Experts of a small language model.
Size: 12 layers, 44.8M parameters.
Below are experts of layer 5 (counted from 0) of a mixture-of-experts language model. Rows are named router (the router's row for the expert), gate (a neuron's input weights, with its number), up (a neuron's input weights, with its number) and show model dimensions 0-255. Each number is 128 + 32 x the weight over its row's rms, rounded and kept within 0 to 255. Numbers have three digits each.
After each expert's rows: a language model's description of what the expert responds to. This comes from a sample of Wikipedia text that the model never trained on.

# expert 0
router:133036107148100156121072162102112046122188193178072184061160142111128115113146082124102107117118144069180129199072043165163089100081146085140126114163109120134100105117098125163117119137103089150155158137128146125113136138151099129157140106124181126116128117105164154185138149125139124080077167106206097159091088135134144150103087101110091116112123102114137128125137184164142117127164155131130188119141103141116177092097094126137171105158123136154170116210071147151102137152121076170112130135070127120154098126135068123166123148121149081090181108092070100142143150092127141165140166212068164161105138123092099112176134117108156120184110130110078106119159145180039169108104095152160146157107126073158173154167140112129151145116122107116095149129116163109127111162183159
gate0:126120101146127047101121090120093093176091093162093073122081140149120101193148154054075190140099113181111172138036152163115110059140153139087100105094120100095161164157109119159136107132124127082163152179100120166114105116126149105115138105087108120150105173136117121098133138098119100127131149164137091148153169181163071117049137101088177105111119119096114110116115123143147124129162136117141154166091110078139139112132154047093172136104151153127042121136108131091152147140148158090156083169096134127142138133178102098100140128096157125077097074151152074109211137124142132086129151104134101156194152170121052149161161121159133116158055118129085125155174154184068142123143104155110068179118103194177147124127109131098147113105148147155111128167197156154176141154160157
up0:127135145121137197107167097180128121095111070174114101120120056166124157061094129076202097112094123148127141155082133158112129138189136116141120097157072084113115134149109131130167139080141131086150111161198116095118083147076127180118126134138158154126126084098134175179134142122129140120160138138020163122131068152147132067161123180119101101118138136165115117162065138144172102073139175139156179080187167115112141130141138119157129154089096183153114113125103114090051096122138130149099163118158092171125143157136178139127144164101123090184147158150155116102108145153099134132101105121108138088068192153138117059140152128083108081161143096101144151049110077110122179174135112079117186179116192105165136107178125167138136087092140131170099117099139104120124142144065063
gate1:177105135122116117088143088110202138072112181201208121111134120124114064109139135172134133073054090148224118124096101159183113133145117128100180112168128086133120161174108102088146126163091150130150093091191142104167152141140161080176065160140131090131120130099154074106151161126153125069129077137142108078142102123072142099107119092130096158153114107185146097151119144143116082069120166122169118121142122104203191080136153070128140088118086105099122121188097191136102146077148125123108094157117142136141187145115092160107121112089148120102103146089109111137151125098177153152106134135162110144065122112137168164113136165138090040112160108125149109170142150139140140051128100121119184081125113090183081133152186132082115092089109127097096110100155124163109124138172099
up1:105134121148126069107127157077153161135128138065171094158135141057093153117109127117126087154135144149141102129126118012115200098093133107102167104127116137097184187182157146066070157134188073108107120128116106114156152082098091126146139152128095088112133108175120113142130150120099110138127115094089044084148122146064109085092079103161139096112087099176145149181129173103157098101092104198106132109118119118147140141092140089146164147113153169144111156122148114088180154111124127117130156154152116069138122076150122171113024111114076117112175088133137132192117133094126150068107150100109166101185158163132126059140102135069116132143136091080152130082142174146167142145191148096111099100105159103162105075130155163114102117146114057071094119076109127126109148143080120
Description: Numbers and unit abbreviations. Digits, decimal parts and unit abbreviations inside parentheses and tables, such as km, m, years like (1929), climate-table values.

# expert 15
router:106164118092147039086159109156083092127128149116118116115135174128187131103133180109101127147140141112125125151148138134140094132107071157091133127144077101121085098152146129138124130113110180144171153150128137159150136120192151079139093142148170091147150081133124158123153082157151069140133107135108070171148125112175161089143140121184075159073126105182109138128111127079169142123086102111131113142077196105093126078079134071161171140055153126153195108113121158104074113129194092172110060208150124150136095116131162102070111053116107122134119146057162115121117106138100138209078142201141145089135163131125084086151097149149141060059167120134170144089165107111121165168137174127160104159109116090147151128164107095088063140185131126139163132119082152104122136098146177
gate2:130151103126168086094143076134067137115113176102152139168138147145203212103153207078123150152142138142204172102159106150066115147128100114076133109096144061151154129184135156182099106134159109124129129145058102118148126134113179076136102126122077098150111144099092108111170114181160109077135142085096135151131106138098102147078080135115095107196135109125077138147128109137099109131119089142121081157113128126147119180152142171139136117179131116120146174082145149091115132084087087191127069132084091156103101146152130102054086158098059132152037121095118119132096179149143126124115154138103145135178121091136126134114063139168158084086143143087117133158157102173114126173114115130174132070148094059192168143146057054141143132175109130152068149125149138119121134119127120
up2:193103142143093116068182143056049178056197126185124127138123131163126080153099096146098111182164127153134140152149182117111091147139112123121181121162078168122126122097148118170053068112097169155106129095096129155091150152118147142138178117124075157106113044019133172106143110050120098119106157074111065185138122122118170086092127133104114092133121132198159151117111134115179105161133128145102137128108158093056088145130131126083115097186101130115110130124086105119112108102130073183152137134134117095091155100123113122179108152134107122190154097120127143128151175123151146142140136118171103129161095132155149141114120145205145146128212083104200145102087150133109122119149202107078133132115128104134093149180165129171116135139173127124081141124141150114107087165142129
gate3:131107117176183141142159111184121157096154177126137135163106150093144123112118155082116175128136167093159130168166127127103146094126126131102113188136115097092113086136142107116111045107185137137138180151149140098144140116130116131103103142164137080142155071108118070120097102122113144104100142111083147132048161130131175098143075067117143172082128095079157115110094137167138208147105142097125126082145101155092123148077188093083117167107128078121157161139086151118105211145102153133171113119094074160166158169164162151081112133145122083086092165134106083099083210062113114146168100113190083149193148084126127075163179118147135091076156077169181131135066159121108149132189130177149134160123100109112141085105123104118119115093172083073128151181103094094158113089125144
up3:081153090121117159091128120112135121146129152172149127199090163089148146145125092146119149174121190159133152078218089168159129123050174141129180050136146060084179131216104108186084098140156150097124111111135047093150168142098161128088117081129136112139048110140089095126162142144175122155168118148109108131082113096183098179111154150138182132113174121136142125065077074200142096128109144143098098103146134203118104129159132175142195117091101157114104071113150111105121136160093109112150156129107072104147124099154171150095111077117117167139165130154128124106139137130124130115168098118121106116103110099107165144083103181166172098127209111116118155118129125142117078131114125079102118096076156117187130082104088113118128101118142120187146100121059162090111157124128146
Description: Personal name parts. Common English first names and the pieces that complete surnames, especially in sports tables and credits, such as John, William, Jackson, -son, -en.

# expert 3
router:109084097088119193105163126126120112080125171119088102138111113133151065129066156130165149093129194166110160096228133106109121114129142121130115161145152169101151145089079153113108145165112122121139142121122149111127175146145115063151100082154069083084087105126122115141173091126076181089092200105136113126150105124144108078140081142141133100067093100092133094158133125114134141143100173100152139105131128071194100108138101100088086098180162185101115110190117065166106172100089085135128115126109062150133086114123105138172184090146135084162132122132200111081055100083146175079132183110144115184102163113089126117132237091131146146138137083156148124148118092137109180093148127107114100117151143145089152096148155171140101125105106143163118142077102104198160131151116172
gate2:157146116110112108093156094146128163097134100159133166172129148151136198137106140137088184129146131165176109074110123127090182081072187100166120103126126116129203067139164126110134129141116134151075123135146171153148127119124124175098098132116120101131147086125079149088149109088160089126117118123167147136144184109128108044132057121108156151141166134106086188142165094093059174100138104115143064140154185152114159098184141176151165088138188157084158111125127150146170144151166158087118119133093117144143136125126123091182147104091168078072142097162061157104081104109122093113098150070132146124078125147192104081156099131132121132121109202099163109131123072130141120093136106049087147133157163146217074133147086089101088172087144168121122116164103099093070161104163100
up2:113153108107127099109123142132091114090112064133065068106175117151187116173135155173146129097113149071136167113093153177141107178181192070107163129149089112147035117140042091187139116086141127146131124097070119158162142170108149137129118088151152098141133110136116100121176149117101147120092162154130133120090121129047131169125109142124124150152123111149176186134125181132152169087133080090155110128058135125117105161178125076081153159119137118115118164114146152097179188150123142115137111136162113129157072074099109199133181136113126150131108079090162107139071171110118148160088166134108142145124139105075133093130134071110094198117122130142087134109159119129086153106129193163126085026052082091081141112171109101134148071137147100146132103073171093143123105136127131
gate3:165119145075135176082139074162145142078113186146142135133120085103061121147112128135154160108134104182129107148072167127130110084085150093124133116127027119152112161162097094109183146158164129146168145146121110140101162094151183121143066166112074125132085134102162103194107181173117166152085125103129167110157098144105138095158073219172116126190058111123160129215094061104124176154118140151158137127154157133163116180093095087123118130164150197126100159167131195142151115146145112126214137085164145093150198168145152143109106086201089093091105108131181131109097099076145107168111137115106184106110167140174124101118131106138131143145126075143102147151147096152106144114118135130120166086138079106138108139165178071096115138136102151157100156130123162115127173122117129
up3:090147155120139114145167182146135115121178151116125166094134127056107145169093107054160153140096146129152171150141195202063084110126136175118130135082193110171125082133193109181156125132126159096143161153094179138118205196144084132152103119089098103078149180097113110089168148149096143090123091130123168118161141156157155149131091098146085126122117140154137135144159104116155125141115076135139183111119061096125179121133107109179119104148148129115161143106151172143139120080135120125141107095145107133126109100044168090111124139156126056160090082184186128125104102105117103147151088177152138098050121183173121112183123117119128078100170054151067068100104158115098154112082117134111075185171143192150115166138116059092138112144115111144117139120171137167125136171112111
Description: Romance-language name pieces. Word pieces and accented letters inside Spanish, Portuguese, Romanian and similar names, often in tables, such as São Bernardo do Campo, López, Teixeira.

# expert 9
router:165136118134114076185162149100220129135109088094137073123144108147148143112134168179142148097106120116122168108098150106145168150094144077154105100123151084138139129129150155097127138161169154105156087130103196169136080138130133144190124127134080161098131099038122104102171146151098145157209103077111168128142107106097132111144129106113196069145124107142089145148131121154179149090092135178175072120107127133114104169114175155116118211117095157141096204090141115070108154112095174093111174152127123074174123156123134104092114121156076137143166136150086108055105124115203091128152116104138134088141137152151141152112089131120167122156088102168164150087155174125088088195072106095110167143170122161183112174106134077148164135099142195166072160140157098075096143100142087
gate1:133078146145131111182126141126132073103176126116152087125136149138142126122163069087065103137110190103106132079094160072112165182138064173155181094143176161107060147085199187100096093130110137189146170176100118109088051142102143040130153146104145164083110102088112088123159110135098101145097126136101099086119100107174102102148148094039110165118113119109131132115149135120144138112099117156086160085073097098161105085138115159137153125148124143158191108108130174159119131124144124138126113148146133116148134171087107150117142164131156190118145182093099127130181130158104117111154117112115167132151151091121113176130196144121100183099091063059150136156102140102089087168186147164124114179153116160135154078151158113094130118049136120150215114086141135097116189113139151
up1:113162114112127153179112117143108107148138123098131108113177230125153126183144166099088162129114154115121106122154165126079107136125087189086087049133146158082084156169168133115136122132127152129134100185105102173142166074116108181127074160097136119173098154142178181107219078107109106146145156138114079091134125078071134125122097106090173173119166132158145083049097132078176168155138145107195126074157114136096129097140153123091120109111159114145114132077105141084120143130116116092090112104166157137112116130191172154107154085130111189137126143148149119179129085129136050130134065114202124105192126083122081143149106120136129124124106152136149075134097090121096128171171032160094132143092134072109106120130148102181093123155157136058102127148138072130098163126110104
gate2:201139131097163146165131104117121130190154089216167142080156151071077117091060118138129152164073091134134107104116085096153135079168113078129115083097118118169093119103149134111176130160144144153085094139107177140090092116171119130159115115148062135127145097183133101042191124104148137095090160081138165137121154128140096150174128127123127122046070140126163118139144105158111116078161060133145141120113136156117173131109116083136123182124142169111079145092088126109194107083105138152146146130123097151162146118056129135107159156147095148114140100116141130201170111073022141135131153099132098084109108097106139187174158143147113107104140138148088128113145127194147121127133096166089133113105130150095075170065123134111118186084150110046160159128106135126073077148120096
up2:155079132153127100090180144073160162140096115210107136089116089135148161105157168065087164134072149122162176076178103175095182152141132117134120154150111087168136073101193183106080140145076055128144141075116149089103131161170090121133139083124161130128187103131133115153106132080056088091161084117098122218117135190146160209096091088124088141185122119125124147153106158095110140116092123169099122135109141145161144093125119121111175135130094140085082148148117133130141097070092129103190143139141075074082108111105140113146112163078105121111096144096115121127129118184119101130135161118099169096101130155169105130106115142125111152104143086140117122198110128127078068170159158107175084132148088146182126169159167157071126127144127106085109093080177178090113121131079165
Description: Word-initial consonant onsets. Single letters or consonant clusters opening a word, lowercase and capitalized, such as c in crowds, sp in spin-off, p in photo, K in Kim.

# expert 5
router:110145128130068115110115109143142145102137137131132144116131134101076139116143139125090199157100133120119132137142088164118100178162102144141113134116138155156073123146125112168129161127101106114147111155129147151185134191125051158146111172128140109159180164122111131086137149129155161115118129151163102139114184163181123145091145129211142174094077106165179147162122117192133112178125133201134095039146033099073123162195093127129139191109129093119106209095091144140136129123149114083101158121112176125176153171072169167161115150164119116148071212169123155115156134188128094094179129065096111165124132159167096172159151087174151171115135086068169089167117099114163106148130090079134137174163141113109185123082146182111140130133114138111177107107141150167073081154118148
gate1:136130169139150151135114045177163137152097141076131091147160136114093155186167156092172145123152099131133146127097168123057117129150153077106176125161095145122119142167057169131162104110143108118194181149072119056093121158132133165115100134108192152067153152152146102181150145133120096096150150134109201139147149104158121160082100097102054093086138112118123080078162145077139075141116114140139155064125108152111046144096170065164108141114143093110109096134128103109132142134114199119121119100104129199119170173092102126171152073078156085139092163171120129122147154154111116203086098080161084065110155139144129147163130110183079152143130145127062154094138149131107116108143104153117100076160122119147168072144154136123160132139096123161070178139119175183148086117121142
up1:151115099098134121118194110065086136137114068139124115166089229170109142149211083114139164120121158138079146073189119161163151173155133125126105121126092133148112158152104131145111093178090152117064091145107147092135125119120103138087111159121182081128200177172074131112155129139112092113131188130140174092128106117189115104130159144118155161115062125076134113082170106181138119041095189155098062159160147119090143136147135145123109141150111126104133044121136139094158108092200159156082093142153115110163144095089044152123140116154096089114093089160137193104137128106109077094101111126100135086113069117141099186144117124091124180116083133150127140100151196147122118136108103136105149175159127073168132062110144098125147121138131077142081102113141132127154112115091170
gate2:119116159104152071185132113219208143113130115111119149100149129091119117117148085135079178096124096171106125094130096099133083182113154106124121099184166132154137102132079092120123186076181111090161119146111059144135143124132141120105212161103148127070133153113157179166120123111169126092099142158134142105168141105067175119146158161140135199127122187117071063150090111141118181140144136087073135093143150140129111170169130115048079130147111169054129137065171135133071108087122103152129158126120157100167148122111142071123114068130107115054152119121109060109120133211111126152114120080100143105128141176127111101050112137120172185134130119121161078092054159158131127175130117072114160095127136132142148115147122139142145077112102118156129108161080087084110152107134150
up2:129172149153142132160137094150150044138146146085138154122083095139145108080084106176122145099128147139087171092117085119084117116157141157099123126192120137119167158141130115168142154147149179091118190146110091122111119119160192100151109102118141115061115136154099175150129100129199100143097157150145121165140086154130175163114152179044083135143098108091116136129095157158124171148101185163142129093089092100161127146126130197128151170092138201095134119110172159135130143180124163132108122156101114132235075181155107065120083110175192148183191164174149109116078125194124123102149104076124153137111148186209120076073112155130126121102116151140155112082109164140116106124118072083133135109138147105091160104120132066111117100119156127061136119105044121132149134148168142
Description: Latinate word stems. Stems of English content words that take suffixes, especially institutional nouns like Com in Committee, part, port in portrayed, op in Development.

# expert 4
router:159123134159126102123147154207168130125085152112104158082094124117174157154094067123109097116145169110122103145112061103096121134149113101123091112118078075140163137161101127140091159108123153105163111126173088085162144064083166158131131173104114085085161116119116169198137134080131157079090154177132161116139138088098112164149100139065147135114147154166082097146178042110084119133162131129121192181199166118093091172151195122140158111117174109138179132121143134186123155145134131147170063121136153118076187127118108128144127115104199188156067094121107131084166123157147156127145113046118149158156120122052144101172078115150151134125146093144116110155101135109112094116107094182080132130079095123168076124084138177104118064152172124139114086077069113110164151154118127
gate1:156114135110079080143091076109148123148155119124150115105132143093132132114104120106057187156160170157136168064193135123083140127140077061103222142147058206103107125059139112179146115150132171127173190101185154135162138126190127147131119170117146179144074114118192183135114127174128139124055164158121159123054117130145171102166125126144135130100147141149094088129111129172124075081199120126082131107152196148128172166156156141154134103158125152087124158145135142153125147113142118118105141131083081143082139079109132111136143139123128174159116139113161147154160124096139094084098140152141093142136099123122080132156088058101145168110118147100147198100157162148104116158166127180153133103126139205192105106113120106132111114113079207116164150065174100164099104116130087
up1:068112117117110121180095123138157118076173135130057143121119106114158142071115107085146113016148164137137086158168083090119158155134127181135110170092134172170122095079197116122125174100148187146139107111132077069187117132144130153084103135158159134147124144181080106159155140123193102135151142100076147170127140112147148136127150091104115120087100168094098146092155142121141167151119157107124146137111171124005073168148100110169157118130126180148092115134127119149118124094141117140113069140114145089158086105144081113097157095152165104105113087134156137107158191140121106134073133108197115134074118158131087229085140042133126115087125154156154164141110135139105129124156141115090165159169104113164098135139128111074136136175088105173113180090078090119122175074153124
gate2:112114130149141069068124062148137151088170098101136171098089136116144100072117174157165084159082134125163182160145089125166151169182140120141159129126134132117137205096113090140092167091157141124113076062145101140108111104096103121061094083107114068138195200154120117111092152128112115160144158154138096116152157105095130160083175144124148129152171105172176078159117117119126094132056110084107134134095118173128131187110137133107163089082079134049166130157114142117168072177141180151090132082123120166097113126143111124147106154139108106151071140061103142103154155070135153057192121117140130113112162118144119137133151182165120110176119142133067118190092131152088105062101143094154120075139159135134100115125178147164145087137124103091126081076109122126195171171117181
up2:133130158180140116130147074132094112136161151113127149151180185142166150079079160083053091114062149110125157130162099075112114146123111209101144241102114117186150111077103137114160084152163142109176136138131111086098128159142153203094141109141140107180143118111089070096137122126159146137130128099085155132120161138107123093111137114123136192093142125106136159080164136145179136138092121137107158100123157156119157112156174119166117120159153074195119118144065126154157098185142161097121116127124160162137131151119059169084163131107104083108137107122122148187066133116133145118127126087167159125161080179139112108138088073176146158108088146119108131177151102174165068112129178043136127095137192105168191062108075128127128139132139141166091122101190168128135082134136065
Description: Short syllable pieces. Short word-start or mid-word pieces like re, de, le, li, di, Le, De, as in tiebreak, diplomatic, Director.

# expert 6
router:100182153169081119177194103129136170157127129111155092216131069101097095091135125108158133137183129118094127109098146112087204170171088104151202163090078128143091083120097074149136150132149139133110187109099115102112096093120144129090139119094136132193100177158160161072141153153139111173089146193112156169123141190102115180137176165093157148140101147189162118153189130085111136100118112103111183121133201161096143136094143092138100107115169128128136145175141094149089105151103146148101122101167086138138086149154093094166088105099134148153140112112111142181119160111046085135157143125155197116168123131139133130146149091168081152195121064141124112114163105179142146101074166112145145133184087159097117106069117151154090112093165085101149129153159079111135154178082123
gate2:151133130137132128158168172115139116143176097122182112145141128140118127192179169082147114104075046125068103053082166102122106178135103187144140132124084186131112165118141072125118118113150195151130160146135124166136080148090103100105157129122150162202073156088132112118114133155150080162119145181139115118122148124086181139067153166119157085144147115130138143156150153112162160169076149136112202099167155210182124189217123095172098077119174098193134134133181124181120126088122097132175089154171094134103116173162162100144130168142117138144137101132125149100154096124140133104157105058128124118115167109129090177084067177200136076119151115083144128087106163182129088127122134151142174124099145106076136124097086153100132115138123121124125116121156078083145169182111152
up2:146093125138178100138129150137108111114159095119093159138140115096182138099127172124119140140102069185153135086075172146110181119089132135142108152133130142114166142144110106109110119116138177155116140139059160075196199145102113103109119081089103206164149096172128153122120106147103126139153100188151159129050124160127087154098136127150151123115085118199156149085137110129165187096171107107085181040126098127157141121124099147110126137099125097089211146099114173111173136110100097131160107105085123096133134164062158185139163158218070135146118061130078223123110132207118173108130146136195100137170105071151149127140107083116159118140145142120175167125145160116127125096094065127153134149181103168125187135143080131119105164133115142122133112135064132135119128072094114
gate3:129131195192145101135069091150093135127119133161147088134158081161127192149177101183123194140120103165100150070151140209128157121154132114163117151028087125061131120183069077132094166088099109165113110107144186108138077094133128137097165157141202132126139089146195101131148074130117111122117162141132197146143148155145144098123207132111116106132088125102146138148148102143134082095133044116108096174110186096124151135152112128145136113135131149103193153126103135037103078127152107130156144157139135145145144094138128106140111127162161115104127101124114143133109131156087161158120157173109076097166139111100154161150142126151172170106189155130111162107142126105120172129166104103044122098110078137103103148116153111096113141131128137087174057145094108142108114020187137
up3:071112132102163134193146104148170084158130103083170154147133138143085118161132152160145209100112124119119140151096167085147119155112120107128147133138123122116187149114084129099114112161050126102081091124151172174103129052202176116057124051163081167155159143086153146099103125121154116130087195140161133140139209140113103105124119160112106149119135102132076138162131160130141112089131132161146137121132138178135122089147104104118101122123104101146173119092175119159106137134151130124138132073117138125136137135167143099093152111118160183189142140162114077150188120047098169138103121114148085089081118093146093118080177117168070121014175105149118095105142129142184131159095113111193144109154047116112106083149120142133155156092119124054068173113123132140145198182155121
Description: Pronouns, auxiliaries, adverbs. Pronouns, auxiliary verbs and adverb endings in running prose, such as he, it, has, would, not, certainly.

# expert 10
router:112021106090139189215135146178099050182072088135139134118115157141103124135056132158164125118105103154090092128104122154112078083097154107134091086154125136080109138145122116123131126159166133068116141140151104101140091094109143158088138141154091137177126101117150105166148165084092123127124079154169186124101072145138123147125111102150168142112144154071076106123121201095126077160157089086076149108144099160174192109081156149128144122136111128168120111113165148164185125116136178119130121085150120123124111130172086111090184137136098094143120122144124185134192113082075165136135149188138062123122184082157107097099121115077146144063187116110124182066161146132139137124095101153152138084125112105119164139188148162111081139104159156087138180133101128155094069083084120
gate1:134105095113077049177122066159095129106151128098153140161132179145095093169149095130143122150107124122164044170136144143147160150110126120150139179141139140101101154148084130126151038128140132112101154125152154110120128117118184061036133128128040122132122144133148129121118088172154167139181147165136099119132101153140117039052128101133194122108086106129142097097121119124118163094130138143103073107142116122122152170088105161191129155129097129142144126111069209122131136116121126146136120161141152098144179105109104148182151110171144179079170148109158127121137135094124098153121136148176133097095107098135078125139084160122163105159150185088094117145139061164134054155156118213181180149131138172122088112159119132130097088162140171136115098126175057209121080097187127
up1:165110177116097175120096109163113102131142127132115138183147088134197069137133098151164118163210135128179135092099160154136147104160121125132086181108138127101148126096110131077176083148105134089165124126131166182062126125137056169137111204151174123120187149126124159103158142134159115145163148097154082133104104183157116152136133119067196150156130087119103167139173146117124155116102074138068082097150158124126141105118071138155154105191151087166093122100093129108166099130123164120095107152098116111151154112081140125172166145149147154095117200109169123132093122058165100170126133137187133052201093144166107162097125161145161119206150153103061101119079149116116119188126108060126169172143147102140112112121083121151132105120081132079154168156129151169175119077116184
gate2:142164138120064136138120073186053084101173081126125092134112089122195126134114142156171097147094149119126077151157083172098137104121129106078126126109155093106099164075127105181198139033082144146117117096128118104100145152118084172095209152169172128139128169126126137107154125149090070114140104146079100090143111116129131090093106181101140126164135109143139141121105137084142152123101088150184086127129159139099139111142101147135138162113102147042065157124094153129111170088097178086122117145129139162122099089168136069153125124060098085081090104177087107183133075102078091138084108081191069136133201127178109153144118110140117094121121091098117148074093095122098095106153111124135124131124147135139129108161082150092095140136138112131064088206112155091059110121120087
up2:122155153110154085136179113121151107114160212145088122118128135080113155153152102070112138103093149140087054136117103057128164175182155108089146139159111151112137109121140138161141126107168151150122110150108066143131162130123092109153140191159106114070108096116111138150107085127160082111158104097179144111157128084110078179133133105105126095125180171138108124092127140060150146149116118103142097139113123193076148081122085157129122098083126181095116097131143176215131116149120131128123182144124109095121120114074112134078125132105126193127143091146175180122134103087171122155119126086141065095129087152091115065154123133060207106114145091138154148101176160150046100139167075178122103151105178123186098134160112139161202172171149123124107219106102170178121145153082150
Description: Quotes, apostrophes, odd pieces. Apostrophes of possessive 's, quotation marks, dashes and line breaks, plus scattered mid-word pieces like g, ough, mp.

# expert 11
router:172103151138073167070073132137111113109166092124109144082094090130104120125092098107173113135103100178084101096118125118132109088140165148168142061094129103125204172141118090129114118115083147101079099096086137087119099068110128127152165121152185108149118140008125068174105113150182118128104106107189120106123110085102125135130190113114108150146127168113147165101132147095119227183148096133134072123183150167150182143165125110099125115077127105137078082174154130053177160118200143094111082131111119191130105155177181088102107155099098130124132096075128136120092094151120117070113087118125101144136105110178114133103079127104097157185121173146102168112125098127133131132150088194135131135114131212151117126157116123152109129102068123119174107116167152177106100088144144
gate1:116118150125078166150145098129160159083106110062176121157043127114110120104128131146143128201116153120131092076175128088108135160131154202089140112122156135111154108141102135113136134094125117113144072162110115147123120096130153151127134144102111145136138152107147077119091153171156119113177104140093142158144086142118114105133150120115118164088125148168061130146162068100111082147106118173167144091179113192142141127105090112112121132158148150061108059168108119130097148086140126163160175076137107113087158117078066080128157164092023152068131158158104192155111102095127066134126159118199160180089144137174125116069079111179112171117102182139157149164098163153150108186191119154094132167140182136141161138057108144134135121091139104112092201105159093142151185099059126
up1:122110156076143109154117095118166120128130159129145119106166155108134074151097076094172132124169132182103111130169103115134087129182132130126120103162092120094151050121131147102138147135137172123163112167144087147119128150173135110122111172086186181138113162199079121167185149123166131082175134193190074190137087133162151090093097191140125156174132183088101090053135117117093098101143170102145071155128086133121116138076124108156091093134093138131178109131186124135047166085104087176094138098162132126170141133135167142135103148119130049128070129143139157151161162141084130118106147115057095081127113159089173139147112112100079126200149104118220110121117180164085181147128080149131142136161115188106124158129139089154128147158117143154132117105136127118150157053182098
gate2:091131126087157116109193118057073186109147127104174134153115112175122091138109155154181131178193104127075122126084178103119088102158196167106130134123136121121101117155167125167117070131132083063206107097099130172079144135115049134126139099105183088116143167128149084137152150114086142110145103154147131078110129129104174146132173132152056182052121151110157199084073121092140082151120134156129125103103120136070114079138064110104050137183150148113136127186096122135171138095146131130158166122134120096156115184078102183172108144142141091128092109085145115112105162115123126067122143142156141147132125135065140158135155124131117153122116134073103168073147167121118129123169148095114094066140124141135166096135119112158149148132074138059140124067078134058160094085102147
up2:161181125134065172162145173117076113075132061105136172128116094199149039183114162110181116108161076114175126102108130088153128159091110112173160117102124093118146123161128134181150109178154138081146156112076117169114154138168067149092091142137138108127175161130112104117165101127055115076117125187119097115130146160129145116121149141125142080143178148167165122071131076096152177141109129105190170164154159133122097142175154206133150137127203137129207187143097146112133102152134083109145127134123133101139082187082102094079172137121129071169107125080133120065084158099115080110175100124136166105130135152125126106154148119094146162076163150150157107111172099136149180183120112107103086115171111171128155093097108111131156150139123110089136161106117164176173065080125142
Description: Abbreviations, line breaks, symbols. Line breaks, hyphens, parentheses and capital letters inside acronyms and country codes in tables and lists, such as the U of US, UTC, UKR, GER.

# expert 2
router:111099124171073131105098125114087108094181154136178121138085126142111114111154145178095103111134158120160132139119126111199099151131148127094199177106075203081131185106140168157106102161139135165048105077114087121077133157152139096087132111131141154131116119140097155127057172126123116112142081109126134159156163090115160124160120132167081081163147115095154168163125136129129090142108131147088131053144132085190126111104205108122127160141185120092105111109118114144186058114087104192140065174141153105099098141119092136094059154094146153176107132106178104166173137133128155128139210140117139114105177156122147117065093137127104098102138116135178166154125148103180101080112173160078080136078192112129156106190091074084146128113124076171149094072153162121142121144129080
gate1:130147136183154175150104174090129143080147116123112082138064115071126145102092168116087105147112164116205095176102134103128138142162179124128175152083079176099143154135152083150141109119169167086135148167116153121126099140110133116130136142144120078095150149034095101125123084100134127160089143088131177177146095116104063146199115112183140129131118122190105128151078105138212145119157165086109136142156099158145129115142146119098106146146180131137133145186111112120085105136106094178137155099149160172110118200125112168137129147030179170112163104123139158099114100127131097164153132134135214080129116120110135111099104149124088162115095166143087067138117131087066052183176121160173099202170095172115141165170201157102119115156125130081143083121142087120123107145108114
up1:154040193086116088107145106086114138084118137133189095155148102126137153142136080127133084116092055075151145153122088177133196141185139136129072150143096129111146082090137096065160128115160098105177098081160119122157091114077090103108114127131126116099187144135124122160091153139186110105079158091120211153043138118076119162165107069136088096202128075123157102124098110142124189090123136161096150123163125107121117101131097136151116165170125161101092211139079128134100154108136108148153144169124098033114118127105090186137094149146149130109152160093092099092170144125161155142134133115109075135112133180131115103157049125154139108141147095102110123175142182169128149204135152106140136145158143094127089151160176189088137146134093091111133152156118103159156136143136074
gate2:168123111165115129150119113114120096072109198140121135094087066145115101125099112187123147130121127163110127136156183192145079147112088084088118097223181098119077154097153043111120192127128180137090117146116134195119079091125089085111120110150106113176168113139097119096154080146129122129114132173104202129106098090142147076213196083141129108048088110131115158125104148134105157081100104108129148072113159179173084117148115078123128135090139172141167093121200123129111133120126147155120130120147139089140094161137114139156183189138092121154165148118135113141137121108154217157128119056125150128092136135129172176132116153154127155200110167103113152133081158045083082107123116120112104162165179155127126127146138123121141111130142098127182116095147112096116163093104058
up2:111129110115032101156128161131107169128093133103160100071159133128128130151128136133167118126122132092181110154116090126232134152098142128123072097145138154117090073108087157147139152138171188211116159112132151128174109124174101099200122144106146110148119126102088131155128129146111157120132148125146149217126081112182138054072104154047091112092108142144133103133123075097123123117059119109122108114134139147064079045127129132149094146133084177157164168097145177131120124173047155126124123167147150203130141128115117153087146137142110162172128120092156119155105114112125108166155126086136131100164131072105130145102100121096120167137202138146166131139121140146148167111109167163146120160158125183165202102169155132116129171172121102173183154133078143094121150098228075
Description: Place-name endings. Final pieces of place and institution names before commas, such as Minneapol-is, Farnbor-ough, University, County, City, Street.